config.yaml
n_layer: 12
d_model: 128
n_experts: 256
experts_per_token: 8
d_expert: 32
d_shared_expert: 64
activation: "squared_relu"
moe_layers: [0, 1, 2, 3, 4, 5, 6, 7, 8, 9, 10, 11]
router_score: "softmax"
normalize_top_k: false
routed_scale: 12.1
balance_loss: 0.000442
balance_bias: true
router_noise: 0.1
router_logit_norm: 1.5
init_std_router: 0.0257
lr_router: 0.000562
n_head: 4
n_kv_head: 4
head_dim: 32
vocab_size: 8192
norm: "rmsnorm"
norm_place: "pre"
norm_eps: 1e-06
positions: "rope"
rope_base: 10000.0
rope_fraction: 1.0
qk_norm: true
attn_scale: 0.33
tie_embeddings: true
parallel_block: false
extras: ["capped logits"]
init: "normal"
init_std_qkv: 0.0348
init_std_o: 0.00711
init_std_up: 0.0348
init_std_down: 0.0038
init_mimetic: 0.7
optimizer: "muon_variant"
lr: 0.0097
lr_mult_qkv: 0.4
lr_mult_down: 1.5
beta1: 0.95
lr_head: 0.0115
warmup_steps: 141
schedule: "wsd"
decay_fraction: 1.0
decay_shape: "linear"
final_lr_fraction: 0.05
batch_tokens: 131072
seq_len: 256
doc_mask: false
train_tokens: 627200000
steps: 4786
dataset: "wikipedia_en"
Below are experts of layer 6 (counted from 0) of a mixture-of-experts language model. Rows are named router (the router's row for the expert), up (a neuron's input weights, with its number) and show model dimensions 0-127. Each number is 200 + 40 x the weight over its row's rms, rounded and kept within 0 to 999.
After each expert's rows: "comes after" lists some tokens at least twice as common just before its tokens as in all text. This comes from a sample of Wikipedia text that the model never trained on. Tokens count by the router's weight.

# expert 151
router,241,223,219,140,207,299,204,125,164,260,200,234,151,196,144,226,170,166,156,203,208,182,178,165,182,217,217,243,243,226,169,218,203,243,183,205,242,140,208,250,134,148,206,114,230,166,195,178,161,163,132,240,188,184,188,231,76,186,167,245,280,252,177,138,149,191,210,221,235,239,187,189,175,256,190,203,154,248,183,215,233,200,189,105,185,234,151,169,233,170,127,223,207,210,190,136,242,168,149,213,217,204,147,180,181,168,162,186,214,196,168,184,193,99,176,209,234,215,150,127,151,255,237,197,213,165,151,243
up0,236,192,217,203,188,230,242,193,182,239,241,194,212,218,207,160,166,153,246,103,278,209,130,202,231,237,243,123,228,148,191,183,238,190,184,168,229,234,191,189,192,219,179,170,197,177,160,202,171,170,150,240,158,140,308,213,179,176,202,170,209,143,219,201,198,165,210,224,149,194,147,167,200,238,192,133,177,168,218,121,208,208,160,150,255,202,288,228,153,153,176,220,270,265,234,166,228,199,170,200,160,165,223,263,150,207,178,142,238,184,186,141,227,217,172,200,195,245,231,163,330,301,174,152,214,188,263,228
up1,186,204,272,197,199,202,185,245,145,163,243,291,235,174,99,203,183,209,162,225,134,232,199,218,203,106,244,336,218,207,170,312,183,113,120,203,229,205,198,229,115,175,227,263,176,118,193,145,162,194,192,208,215,206,210,185,214,203,179,210,191,201,201,219,231,211,184,215,165,173,232,198,193,180,218,156,233,192,208,226,232,257,225,191,190,201,177,171,254,211,247,244,163,253,120,202,216,187,174,183,219,208,142,237,166,194,169,209,149,208,243,249,198,236,235,208,213,225,223,91,209,212,153,230,181,278,152,207
up2,160,118,201,226,202,238,183,138,237,239,173,193,274,273,247,213,283,126,239,160,181,196,180,266,240,215,268,209,207,156,210,183,221,188,225,265,202,255,169,211,203,216,259,176,203,193,316,192,174,189,162,136,192,210,251,204,229,186,241,249,264,236,239,241,194,133,153,269,229,213,274,166,239,232,219,251,200,190,193,178,196,248,254,93,264,214,185,244,211,211,217,120,213,239,189,234,258,265,183,170,190,204,201,213,225,182,151,199,207,218,212,201,213,149,245,231,201,241,192,197,267,145,216,260,207,213,163,158
up3,191,253,199,198,82,204,276,138,268,189,235,184,196,112,220,175,241,190,180,185,193,206,160,153,167,217,239,250,153,164,201,232,231,150,186,201,261,195,195,199,157,189,262,167,189,188,265,216,234,232,185,183,183,214,225,246,253,167,225,217,218,272,230,156,267,182,213,206,260,251,172,199,185,160,136,199,236,226,145,253,148,177,240,214,104,244,189,282,190,224,196,202,196,182,140,201,234,235,237,207,258,198,211,198,160,242,217,204,144,203,190,122,217,172,160,142,281,278,163,250,268,181,142,207,206,143,228,226
up4,137,105,166,159,198,205,149,144,176,192,255,180,159,218,264,242,215,162,146,222,181,162,113,189,214,181,211,185,224,160,199,260,262,237,156,157,232,242,345,154,195,250,267,199,213,207,181,227,149,172,154,213,170,162,169,198,187,154,237,206,202,262,86,314,249,219,222,186,157,202,191,166,180,241,229,233,214,214,155,195,185,248,172,200,215,194,181,226,207,139,139,159,194,156,163,173,219,147,198,158,210,178,221,185,228,129,177,219,209,261,198,209,216,203,212,167,158,201,202,218,249,214,190,190,140,178,148,259
comes after: ", ", "–", "2", " | ", " ", " January "

# expert 64
router,191,219,156,187,204,231,154,225,239,188,159,258,173,192,160,226,239,139,202,166,190,199,266,207,152,149,239,193,239,151,165,189,197,185,192,164,143,172,219,150,214,193,245,232,224,218,219,179,166,171,174,254,237,262,253,232,169,149,202,134,212,219,260,211,201,234,177,208,160,182,267,183,177,167,175,223,211,302,166,201,161,162,198,220,249,182,251,185,204,179,143,215,235,250,210,259,210,170,245,256,235,157,149,239,274,166,252,251,125,247,237,98,255,201,140,143,285,238,232,185,259,289,206,187,182,217,277,202
up0,170,208,212,222,194,185,215,218,178,106,254,181,208,231,218,248,226,173,187,185,221,214,268,156,186,153,226,253,224,208,190,166,218,189,218,200,177,281,248,202,208,127,122,154,233,212,218,145,179,205,272,211,239,120,208,193,120,132,272,230,203,255,248,216,133,226,248,264,179,194,218,248,210,215,269,218,220,133,213,173,230,212,141,221,233,256,216,137,207,166,214,205,251,211,296,249,201,173,221,245,240,195,222,262,219,153,124,162,172,207,217,189,263,191,169,263,195,221,161,98,205,196,238,181,216,206,274,226
up1,171,178,204,152,219,163,260,231,188,221,249,219,193,141,150,205,211,192,228,260,253,173,205,200,156,212,117,186,181,142,174,211,250,208,167,172,258,205,220,208,240,241,226,171,193,155,225,222,211,146,205,172,235,203,267,247,245,209,255,161,210,257,227,118,173,250,223,145,146,280,185,163,230,97,206,179,133,207,222,145,262,225,220,176,210,162,246,175,136,210,265,124,220,224,257,170,211,223,260,197,275,209,237,149,146,276,227,221,170,232,179,245,167,195,218,187,187,199,290,170,189,252,292,214,178,183,214,184
up2,225,189,165,239,238,234,222,150,132,227,153,207,149,169,247,197,268,159,245,211,142,133,207,165,240,163,207,140,169,179,204,209,210,173,202,196,208,180,180,172,230,184,165,212,134,246,129,264,186,232,127,185,192,203,199,143,209,212,278,156,153,199,205,246,209,254,140,247,133,211,164,232,183,137,207,198,257,241,200,211,173,173,196,200,216,180,230,231,240,150,139,168,153,170,193,204,258,171,346,206,272,263,252,232,228,169,211,154,141,221,217,189,199,226,116,260,118,169,247,164,202,174,180,189,172,187,228,213
up3,194,101,201,220,206,175,214,234,217,292,182,156,183,137,266,138,214,241,89,186,189,211,277,197,179,154,185,150,180,196,163,191,233,215,194,198,140,223,164,184,157,161,182,170,195,264,175,177,195,241,125,154,148,193,192,234,118,212,214,119,205,227,184,156,190,242,226,243,156,253,172,218,136,182,238,179,249,152,241,293,141,216,210,198,289,217,135,268,196,199,182,189,251,220,193,247,239,202,237,234,192,181,155,187,193,194,196,248,187,226,212,185,188,197,175,123,159,236,232,238,245,203,196,178,273,155,188,261
up4,140,215,161,192,142,255,201,233,213,158,159,274,204,219,130,231,164,185,196,212,216,240,170,185,177,193,124,263,163,267,200,165,149,171,226,210,221,204,166,218,213,161,163,190,150,284,163,209,248,226,227,176,182,197,162,164,124,121,209,167,256,258,135,179,239,197,250,208,181,210,260,217,152,152,209,150,265,197,190,240,176,230,233,186,219,237,230,229,226,221,256,204,165,183,146,164,161,186,300,221,225,195,135,175,273,223,163,159,204,228,178,188,225,246,190,204,161,182,244,160,244,208,233,200,206,333,254,268
comes after: "\n", "0", "3", "4", "7", "9"

# expert 121
router,165,267,211,165,198,169,244,154,260,197,222,227,207,191,196,213,153,217,170,149,143,296,209,222,147,162,208,196,212,236,287,186,223,193,236,185,185,201,206,173,208,248,212,233,265,210,252,236,168,248,105,185,196,224,200,200,232,205,202,187,197,194,247,270,259,228,168,199,254,240,165,192,170,247,183,162,193,212,226,199,267,178,219,175,215,151,155,230,168,208,187,226,333,149,156,182,208,218,254,274,171,198,226,258,255,189,217,254,118,110,262,182,185,173,161,247,284,205,211,164,190,276,183,216,272,181,226,232
up0,165,223,227,109,240,169,159,241,176,169,218,273,169,161,176,225,230,272,175,196,179,208,184,228,195,190,154,127,185,313,155,190,207,152,212,149,175,222,202,202,261,202,94,253,160,140,164,253,139,195,202,169,217,253,198,203,187,185,225,167,225,179,143,219,145,245,126,158,156,155,250,209,182,254,229,172,191,204,208,189,230,112,192,202,185,160,192,195,257,209,185,285,201,134,211,170,236,228,200,155,110,192,199,186,234,212,234,209,112,207,208,223,198,168,248,223,222,145,230,141,215,242,181,275,210,142,210,226
up1,203,238,96,226,196,172,175,148,252,197,274,237,157,191,206,178,230,197,183,223,188,196,225,186,216,137,211,182,237,243,300,164,173,203,240,81,205,257,249,182,173,147,230,209,222,169,177,160,248,225,196,156,174,133,221,171,158,161,211,177,274,157,275,192,224,199,177,258,205,193,191,166,141,199,255,218,202,202,167,170,207,214,199,209,293,140,178,178,283,213,182,213,271,171,135,188,154,204,232,246,248,290,153,135,187,263,212,200,159,214,200,168,198,188,146,123,241,174,201,218,186,231,196,181,175,138,232,168
up2,196,228,180,214,173,198,221,211,272,191,165,227,193,175,177,219,216,166,229,208,196,206,193,193,155,209,206,292,254,203,251,178,149,179,189,179,190,228,202,156,200,189,228,277,200,191,181,257,175,182,158,164,158,205,169,194,237,211,201,197,173,206,174,194,182,261,147,181,270,238,202,243,209,238,194,175,158,193,261,279,240,251,250,241,217,200,188,206,236,147,203,176,244,144,180,61,149,187,273,167,106,283,298,267,241,256,239,194,182,227,145,203,217,191,132,286,162,185,205,223,267,214,188,251,136,178,202,262
up3,224,196,210,166,217,141,220,224,229,207,225,186,215,202,171,236,124,216,188,175,220,277,171,176,207,185,232,201,211,224,221,233,252,275,202,177,116,211,146,253,191,159,305,261,150,252,256,202,181,182,168,217,153,268,317,264,195,173,182,192,308,222,294,229,174,220,210,206,179,193,168,184,277,133,170,162,187,248,181,201,168,152,240,174,212,146,199,189,151,276,214,203,181,253,194,201,226,183,185,159,273,195,221,188,202,175,173,164,202,204,181,223,235,175,188,215,158,304,201,250,196,236,149,189,175,271,202,239
up4,176,266,183,165,215,215,193,206,214,148,201,251,234,173,169,198,203,198,250,196,233,194,216,256,157,163,269,235,242,222,198,124,173,158,201,227,245,232,210,241,170,130,178,207,286,241,229,122,218,166,194,141,156,206,208,200,254,240,196,166,214,284,153,270,194,253,183,232,211,270,185,200,176,275,151,175,202,196,233,233,202,218,178,215,216,109,193,126,246,210,143,241,260,224,210,188,253,217,172,142,272,259,211,141,228,154,197,144,154,248,194,265,285,198,150,186,252,198,210,261,196,222,219,193,161,283,181,200
comes after: "\n", " =", ")", " (", "a", "\" ("

# expert 12
router,272,239,200,163,186,237,166,205,158,268,209,282,212,150,171,193,134,144,179,172,258,209,156,154,148,183,168,208,212,191,257,215,224,230,187,189,201,153,260,239,192,170,205,194,166,214,180,227,120,243,166,151,117,158,219,241,212,223,189,191,241,268,241,181,205,229,222,149,205,204,212,150,182,207,146,259,214,219,212,150,207,245,134,267,184,242,168,133,229,193,174,199,215,177,158,268,258,199,238,199,189,190,317,215,153,163,195,151,159,266,246,240,211,163,120,240,231,139,124,147,175,152,191,230,254,221,192,184
up0,268,247,191,169,152,210,171,183,163,281,152,192,169,239,172,194,166,205,243,159,210,141,218,137,178,220,223,223,269,179,219,276,219,202,168,227,123,156,238,211,164,251,254,290,250,184,176,221,136,140,280,174,178,192,241,207,263,224,189,237,264,178,242,237,186,275,271,196,198,216,201,168,130,252,209,148,187,224,241,182,238,228,215,210,189,239,181,184,232,200,232,164,212,240,184,172,202,235,266,295,162,175,203,216,165,187,210,191,159,175,228,231,214,196,161,131,294,185,268,142,151,201,272,206,206,234,239,215
up1,233,214,193,119,198,203,187,170,176,179,191,232,85,130,191,215,200,203,294,225,198,214,164,173,237,197,209,167,162,216,234,100,171,221,217,209,209,257,287,211,184,180,245,300,236,237,205,240,261,192,219,232,191,170,171,246,219,180,196,257,190,186,191,204,264,256,140,194,195,146,226,149,144,214,209,235,183,216,181,161,216,179,246,177,195,179,253,189,184,203,92,200,184,206,197,179,182,173,227,211,263,270,219,215,206,193,173,197,127,244,267,106,200,164,157,198,217,122,217,240,162,158,279,270,164,173,189,232
up2,207,205,198,230,217,251,145,210,124,218,134,201,157,193,226,151,192,230,200,154,108,239,213,221,244,177,127,168,232,205,212,229,175,125,231,212,185,198,199,197,190,144,212,230,228,183,193,200,201,277,197,178,233,136,269,240,209,188,194,242,248,183,195,186,165,179,272,236,160,219,239,234,177,234,176,246,289,247,294,197,234,211,294,264,178,191,274,148,278,144,214,192,218,274,159,244,227,200,228,207,144,205,212,215,123,227,190,178,252,281,179,189,250,169,191,183,201,184,219,122,180,235,209,211,260,195,127,179
up3,230,183,186,214,209,170,186,281,179,187,137,204,127,178,200,231,176,178,273,223,270,171,189,195,168,165,230,283,200,181,237,193,233,210,264,276,217,178,247,158,197,216,231,151,134,188,217,172,237,230,260,202,205,226,194,173,236,160,209,205,155,158,218,234,236,243,161,132,180,167,172,187,163,275,221,219,186,162,181,129,165,208,235,201,159,197,138,212,225,190,221,238,193,180,224,187,109,137,127,202,108,144,216,208,156,199,236,144,194,186,175,191,168,180,176,194,114,247,312,223,246,191,298,249,232,212,242,245
up4,212,259,152,161,134,216,201,183,182,170,250,186,157,220,178,142,193,245,220,129,222,214,199,254,232,212,176,149,220,228,176,187,196,313,223,201,138,141,230,172,120,245,195,245,172,217,145,189,115,234,159,215,171,196,160,233,195,155,157,191,246,247,155,128,263,209,162,231,175,171,264,166,167,207,189,180,171,218,262,142,300,217,141,225,239,207,275,230,258,244,207,180,249,164,245,250,228,196,207,230,183,234,281,207,208,183,242,196,225,152,215,213,233,198,228,177,190,227,186,211,204,213,111,246,170,135,266,216
comes after: "| ", " | ", "–", " ", ", ", "- "

# expert 116
router,233,188,235,159,255,187,193,206,195,199,219,195,195,223,213,187,140,182,157,145,205,139,227,103,207,187,170,197,149,181,174,197,165,137,96,223,241,210,179,231,296,168,246,214,236,183,257,211,162,234,177,218,203,271,112,241,253,185,167,154,196,217,195,164,239,254,242,290,194,182,206,193,247,132,256,137,130,212,206,206,166,190,159,168,173,222,191,229,231,263,238,285,271,156,209,181,167,218,175,228,136,153,231,195,190,239,200,213,297,222,234,200,222,226,197,160,192,155,231,196,130,174,204,101,208,196,180,184
up0,190,185,201,131,230,162,306,248,229,207,235,180,210,175,214,228,243,237,263,200,242,196,174,243,169,232,201,188,233,214,165,178,236,264,229,254,157,203,220,194,176,243,176,206,227,231,190,181,208,179,223,198,202,264,258,182,212,251,134,215,172,219,206,133,167,220,230,171,264,206,192,270,185,189,243,177,241,180,201,316,133,156,202,180,252,270,222,213,144,229,178,151,210,165,204,204,172,158,225,186,252,210,174,190,257,139,221,120,169,187,179,160,196,152,215,307,143,233,258,183,291,249,203,298,197,222,153,157
up1,245,152,122,128,183,257,224,143,208,112,174,188,198,194,159,241,180,118,212,182,142,245,231,203,75,141,191,207,188,255,158,175,233,183,244,167,214,221,181,211,220,204,234,267,120,202,198,184,172,199,133,183,184,239,221,216,183,203,235,151,187,234,203,260,146,226,181,251,205,155,160,196,256,150,196,184,111,260,157,228,180,195,181,175,225,163,238,159,285,191,157,202,159,186,228,155,171,219,183,159,144,235,188,262,246,137,202,166,165,175,213,141,218,168,186,230,213,228,187,127,245,134,207,227,139,230,199,177
up2,205,220,226,200,191,227,164,207,223,163,157,174,134,251,215,258,257,213,184,147,183,213,237,169,265,219,188,172,252,255,246,207,218,226,164,210,215,174,207,199,146,255,147,239,145,172,178,176,173,188,240,261,199,215,160,239,247,142,282,254,212,190,167,192,118,230,213,259,236,221,281,150,176,176,202,151,175,184,227,226,266,186,247,257,187,172,205,173,230,136,186,129,218,211,137,231,234,199,240,195,181,167,222,200,224,144,279,204,127,232,190,287,173,200,205,181,247,169,165,243,270,156,227,280,177,151,104,244
up3,172,230,230,242,201,191,190,182,248,181,198,174,158,156,203,229,192,203,285,184,235,202,224,205,194,229,212,234,205,205,219,189,184,209,199,188,193,208,203,189,176,261,207,254,134,145,137,193,197,281,267,125,178,195,241,187,260,209,124,194,218,175,229,143,210,272,200,165,257,194,256,175,167,141,217,206,194,229,240,205,180,196,130,238,133,245,220,205,178,235,112,214,158,216,181,188,238,259,213,211,205,215,265,211,264,112,180,121,118,208,224,229,182,102,137,266,264,218,200,163,255,132,276,209,143,216,149,213
up4,235,206,106,103,194,290,249,216,189,215,184,187,167,247,234,152,178,161,191,216,214,200,171,156,211,181,255,173,203,189,169,230,168,196,139,155,233,230,246,238,258,237,196,145,270,131,282,169,167,232,255,136,196,150,221,149,236,252,168,301,196,206,177,249,148,279,143,169,150,175,201,155,231,214,175,191,202,204,203,171,175,118,166,184,157,173,203,179,219,126,206,182,208,201,230,174,248,253,223,186,195,219,234,252,178,197,184,209,142,161,223,143,223,224,147,176,198,258,178,180,237,212,130,207,271,266,204,181
comes after: ".", "==", " |", "===", " ==", " ==="

# expert 76
router,234,198,190,279,172,229,174,224,169,187,220,288,193,236,259,147,179,202,193,176,166,243,175,191,237,210,158,232,201,247,190,228,210,233,124,178,180,268,260,151,133,151,192,245,135,225,195,207,180,202,211,181,209,123,118,190,120,241,264,221,223,250,252,235,145,173,167,183,213,180,229,215,161,219,219,208,232,234,181,182,276,255,219,196,245,158,266,171,123,177,186,217,186,313,180,207,179,227,215,200,154,173,156,232,217,225,258,188,199,225,115,261,222,197,141,218,202,245,210,174,188,179,246,200,121,301,206,208
up0,206,247,178,203,193,226,164,228,146,150,172,231,188,217,154,187,223,171,190,188,214,241,168,194,244,154,206,173,241,228,141,256,187,203,168,234,163,219,311,246,170,195,236,233,227,216,242,189,252,190,159,231,183,134,106,244,171,224,191,237,206,189,216,231,211,208,253,196,203,208,226,284,238,241,188,155,198,232,207,266,211,153,200,273,224,229,248,182,224,136,213,130,233,250,222,241,173,168,143,183,111,177,131,183,309,231,213,298,233,175,198,197,209,240,167,189,225,216,226,186,263,239,240,253,106,253,243,171
up1,203,155,233,289,202,214,160,188,163,216,253,211,162,209,179,173,206,199,176,180,201,242,200,132,203,233,186,276,198,269,149,247,165,198,202,216,192,246,262,196,199,178,318,104,199,179,196,140,167,223,197,253,229,236,185,223,251,192,205,233,204,194,213,186,153,264,133,286,109,192,234,116,197,233,167,201,162,179,213,223,243,181,277,233,239,295,181,172,169,187,199,200,225,235,160,219,132,221,199,199,157,192,237,207,185,237,219,198,194,164,191,137,253,249,168,109,221,183,227,275,167,226,195,200,168,277,157,222
up2,214,210,148,244,125,270,219,193,209,176,173,165,145,230,123,230,271,202,212,138,186,159,139,164,188,164,208,209,166,125,158,202,156,213,224,181,242,219,185,219,228,230,241,284,275,273,156,196,213,167,223,149,209,137,230,95,173,204,101,203,147,214,282,222,263,185,197,163,230,209,225,187,122,214,251,182,191,110,224,219,200,207,141,200,218,197,259,203,216,190,173,201,188,179,189,156,136,216,183,208,158,239,197,238,161,154,171,219,135,234,155,266,218,195,190,252,164,218,213,201,192,212,205,195,160,223,113,167
up3,202,151,219,286,189,210,200,241,137,178,235,227,199,179,238,177,241,190,214,161,230,186,185,171,148,165,263,170,167,213,219,248,239,254,136,259,104,201,225,138,209,212,239,219,194,157,143,226,230,202,159,201,256,185,188,141,177,253,243,258,189,225,213,159,159,233,223,182,199,203,185,184,83,329,238,145,283,226,206,197,226,223,170,210,213,194,184,158,206,294,203,177,124,255,271,170,219,222,177,194,185,207,186,224,173,243,240,228,225,144,256,190,191,231,156,230,236,145,188,258,202,236,165,229,210,255,209,138
up4,197,201,152,158,192,243,198,231,207,156,240,237,184,177,191,236,169,206,279,147,223,219,73,204,187,161,131,167,275,201,218,221,228,187,186,211,109,201,295,214,165,206,165,160,182,190,151,165,146,165,179,203,171,210,184,179,134,193,104,248,222,134,233,213,228,129,240,133,142,166,223,238,185,195,251,193,243,259,257,226,233,222,167,139,199,198,236,292,189,117,202,168,221,213,168,221,183,207,217,128,148,244,210,185,212,170,183,208,214,201,179,269,213,138,255,226,200,245,160,188,213,268,225,173,205,244,188,206
comes after: " S", " s", " K", " Z", " V", " | S"

# expert 138
router,240,154,169,251,132,173,196,202,126,190,198,258,219,205,223,206,197,202,160,211,249,198,229,182,247,187,172,183,184,189,247,236,162,221,194,158,267,197,203,164,164,243,235,262,209,194,134,249,245,272,239,113,294,163,261,201,180,236,186,277,252,209,209,232,158,149,170,174,244,185,199,223,129,155,191,238,154,184,192,112,252,190,180,236,236,180,240,159,224,162,148,194,96,293,163,138,196,201,192,196,198,193,153,244,181,239,181,180,160,265,201,235,177,172,147,258,167,239,226,224,200,211,161,209,251,272,233,166
up0,179,199,279,222,240,229,224,267,198,214,214,193,222,241,199,273,243,211,233,287,185,106,217,124,213,192,205,150,241,207,231,166,174,220,222,131,174,200,227,224,197,274,153,186,162,217,235,117,245,168,197,198,189,257,192,141,143,186,174,221,220,226,229,170,167,166,201,178,199,281,171,193,215,256,224,244,196,131,174,175,214,204,204,117,132,160,203,201,139,213,123,214,178,191,250,221,175,164,240,268,192,255,184,274,203,283,216,173,232,241,268,190,215,132,233,197,182,250,208,203,223,280,259,221,152,178,245,226
up1,169,209,173,204,210,145,238,220,167,194,179,229,184,166,99,265,183,153,247,146,149,159,211,250,253,144,182,152,183,219,190,264,150,187,174,220,270,163,159,217,206,230,229,223,270,144,141,134,159,237,299,240,226,220,154,235,157,184,210,202,143,162,251,200,202,156,211,192,230,174,240,224,186,278,143,125,239,285,188,224,171,200,221,166,222,244,202,205,168,199,229,146,173,226,167,147,221,217,191,195,147,225,189,196,189,202,228,208,91,197,177,212,166,233,139,191,230,205,198,242,196,186,251,278,207,150,236,109
up2,124,156,269,211,240,197,200,181,207,246,192,197,280,181,238,182,221,201,201,181,179,225,173,296,210,172,231,155,220,66,196,258,140,258,174,224,253,168,215,169,231,275,236,231,207,203,229,244,175,210,226,225,248,134,254,226,171,227,204,142,171,137,148,209,215,142,249,213,257,180,209,150,188,208,198,240,268,205,203,205,200,209,213,146,182,153,199,190,272,212,191,178,195,221,171,253,176,261,226,237,177,191,200,270,220,186,272,181,241,212,204,173,137,101,168,206,151,266,273,220,182,227,232,266,210,154,194,169
up3,246,151,204,277,187,156,224,213,130,166,203,165,143,177,176,183,194,194,208,242,147,136,230,174,156,216,208,202,188,208,177,283,186,204,179,159,137,176,178,174,273,250,138,187,164,192,179,226,148,161,206,184,251,236,216,205,230,281,190,182,202,247,259,213,186,200,105,148,238,182,150,234,198,248,235,225,216,227,127,199,173,221,181,225,210,181,238,194,205,248,183,147,177,274,178,161,204,302,247,198,188,222,175,232,238,268,198,235,101,209,185,181,189,177,189,78,254,249,211,197,174,258,216,196,177,285,231,153
up4,187,222,237,190,175,252,173,197,115,157,183,139,149,189,213,265,235,249,211,183,217,127,262,202,214,193,175,243,260,257,235,204,194,178,224,254,301,240,201,258,237,161,218,148,118,173,199,217,202,190,165,269,224,219,257,225,246,232,230,201,168,230,214,254,233,169,168,235,162,181,186,177,199,215,193,210,260,263,284,191,170,120,189,205,219,172,238,210,209,192,229,178,217,302,232,206,166,236,257,192,143,265,230,158,157,214,212,184,202,175,154,128,115,203,239,238,220,187,270,274,205,212,164,214,251,261,213,220
comes after: " V", " R", "v", "av", "r", " Z"

# expert 101
router,255,136,243,216,169,240,237,166,184,187,197,214,197,162,199,292,169,128,250,206,215,216,166,214,170,281,221,155,196,150,175,231,199,220,243,276,154,181,211,272,167,193,260,184,220,138,229,182,149,151,179,188,180,171,204,186,229,188,168,178,257,175,196,150,231,178,226,151,251,187,174,146,124,230,196,168,225,190,186,208,133,178,198,217,223,277,194,140,280,223,162,189,144,265,255,281,284,183,209,176,255,217,191,232,249,248,184,319,256,189,173,199,182,185,159,194,188,233,194,173,178,178,166,135,204,151,265,210
up0,225,247,212,230,246,165,231,247,138,164,166,210,184,201,173,205,151,259,247,144,210,282,247,253,301,203,194,154,217,293,180,222,243,204,211,200,146,214,219,155,232,177,152,253,208,198,198,197,246,199,200,218,133,172,211,211,241,220,195,167,153,139,204,211,183,254,174,161,239,204,255,114,176,165,261,196,257,143,143,187,239,170,205,183,213,179,309,190,214,241,221,190,176,229,191,270,169,226,185,275,242,159,267,175,225,113,202,250,190,197,170,182,150,166,129,227,196,200,283,152,212,244,156,220,213,207,192,247
up1,261,248,223,208,141,192,160,197,210,154,192,196,236,225,211,212,214,177,189,206,174,225,212,295,212,140,162,196,213,193,154,179,220,227,164,222,211,230,210,244,199,323,241,245,167,187,266,262,163,203,213,250,242,153,286,227,215,256,239,135,187,282,233,184,158,206,196,233,164,164,138,179,227,227,283,221,139,191,196,183,271,164,198,205,150,218,181,171,320,166,256,227,168,196,215,227,237,204,184,219,176,167,175,250,292,229,202,237,190,276,187,203,143,171,157,183,196,154,209,146,241,232,285,216,237,202,221,191
up2,214,187,203,186,159,176,119,193,198,211,190,127,200,177,228,253,249,186,219,238,269,187,195,211,243,207,238,297,186,166,207,165,203,192,166,119,209,210,127,168,198,223,257,171,270,229,236,163,180,189,270,256,254,212,231,264,185,171,207,220,150,290,233,211,176,179,166,179,166,157,206,269,187,150,258,141,236,214,181,162,196,183,195,197,198,235,179,203,224,193,209,202,277,186,207,188,180,255,217,156,209,167,118,210,252,246,112,240,155,273,222,205,181,253,116,159,198,99,186,145,182,151,233,263,222,223,192,165
up3,220,245,240,160,182,269,168,313,175,171,199,163,143,224,171,282,164,131,190,168,180,151,248,240,189,181,214,177,188,171,215,265,140,180,180,228,138,193,196,146,163,202,232,230,205,198,172,202,182,230,185,252,180,174,169,189,166,196,204,103,255,221,140,223,173,230,255,214,194,195,222,180,146,145,273,156,189,146,191,250,174,266,239,247,203,227,172,228,232,201,281,122,210,193,224,253,183,209,206,213,202,194,203,170,133,144,232,230,150,198,132,222,247,135,190,199,147,198,164,213,204,98,229,263,261,240,229,231
up4,179,191,201,226,154,182,149,163,207,264,223,256,234,152,225,159,196,132,163,188,205,126,181,236,308,175,189,191,126,158,124,231,263,245,217,231,154,248,288,153,150,187,227,235,217,171,166,201,195,248,234,175,243,194,191,242,169,262,251,229,213,234,246,183,196,142,258,207,199,197,159,223,213,249,200,188,215,171,239,250,152,175,240,182,240,232,218,218,236,148,189,217,205,267,215,246,245,221,283,174,186,223,255,164,225,231,189,225,156,209,85,227,145,187,171,104,236,189,202,179,230,163,236,238,237,209,265,217
comes after: " ", " | ", ": ", ", ", " of ", "."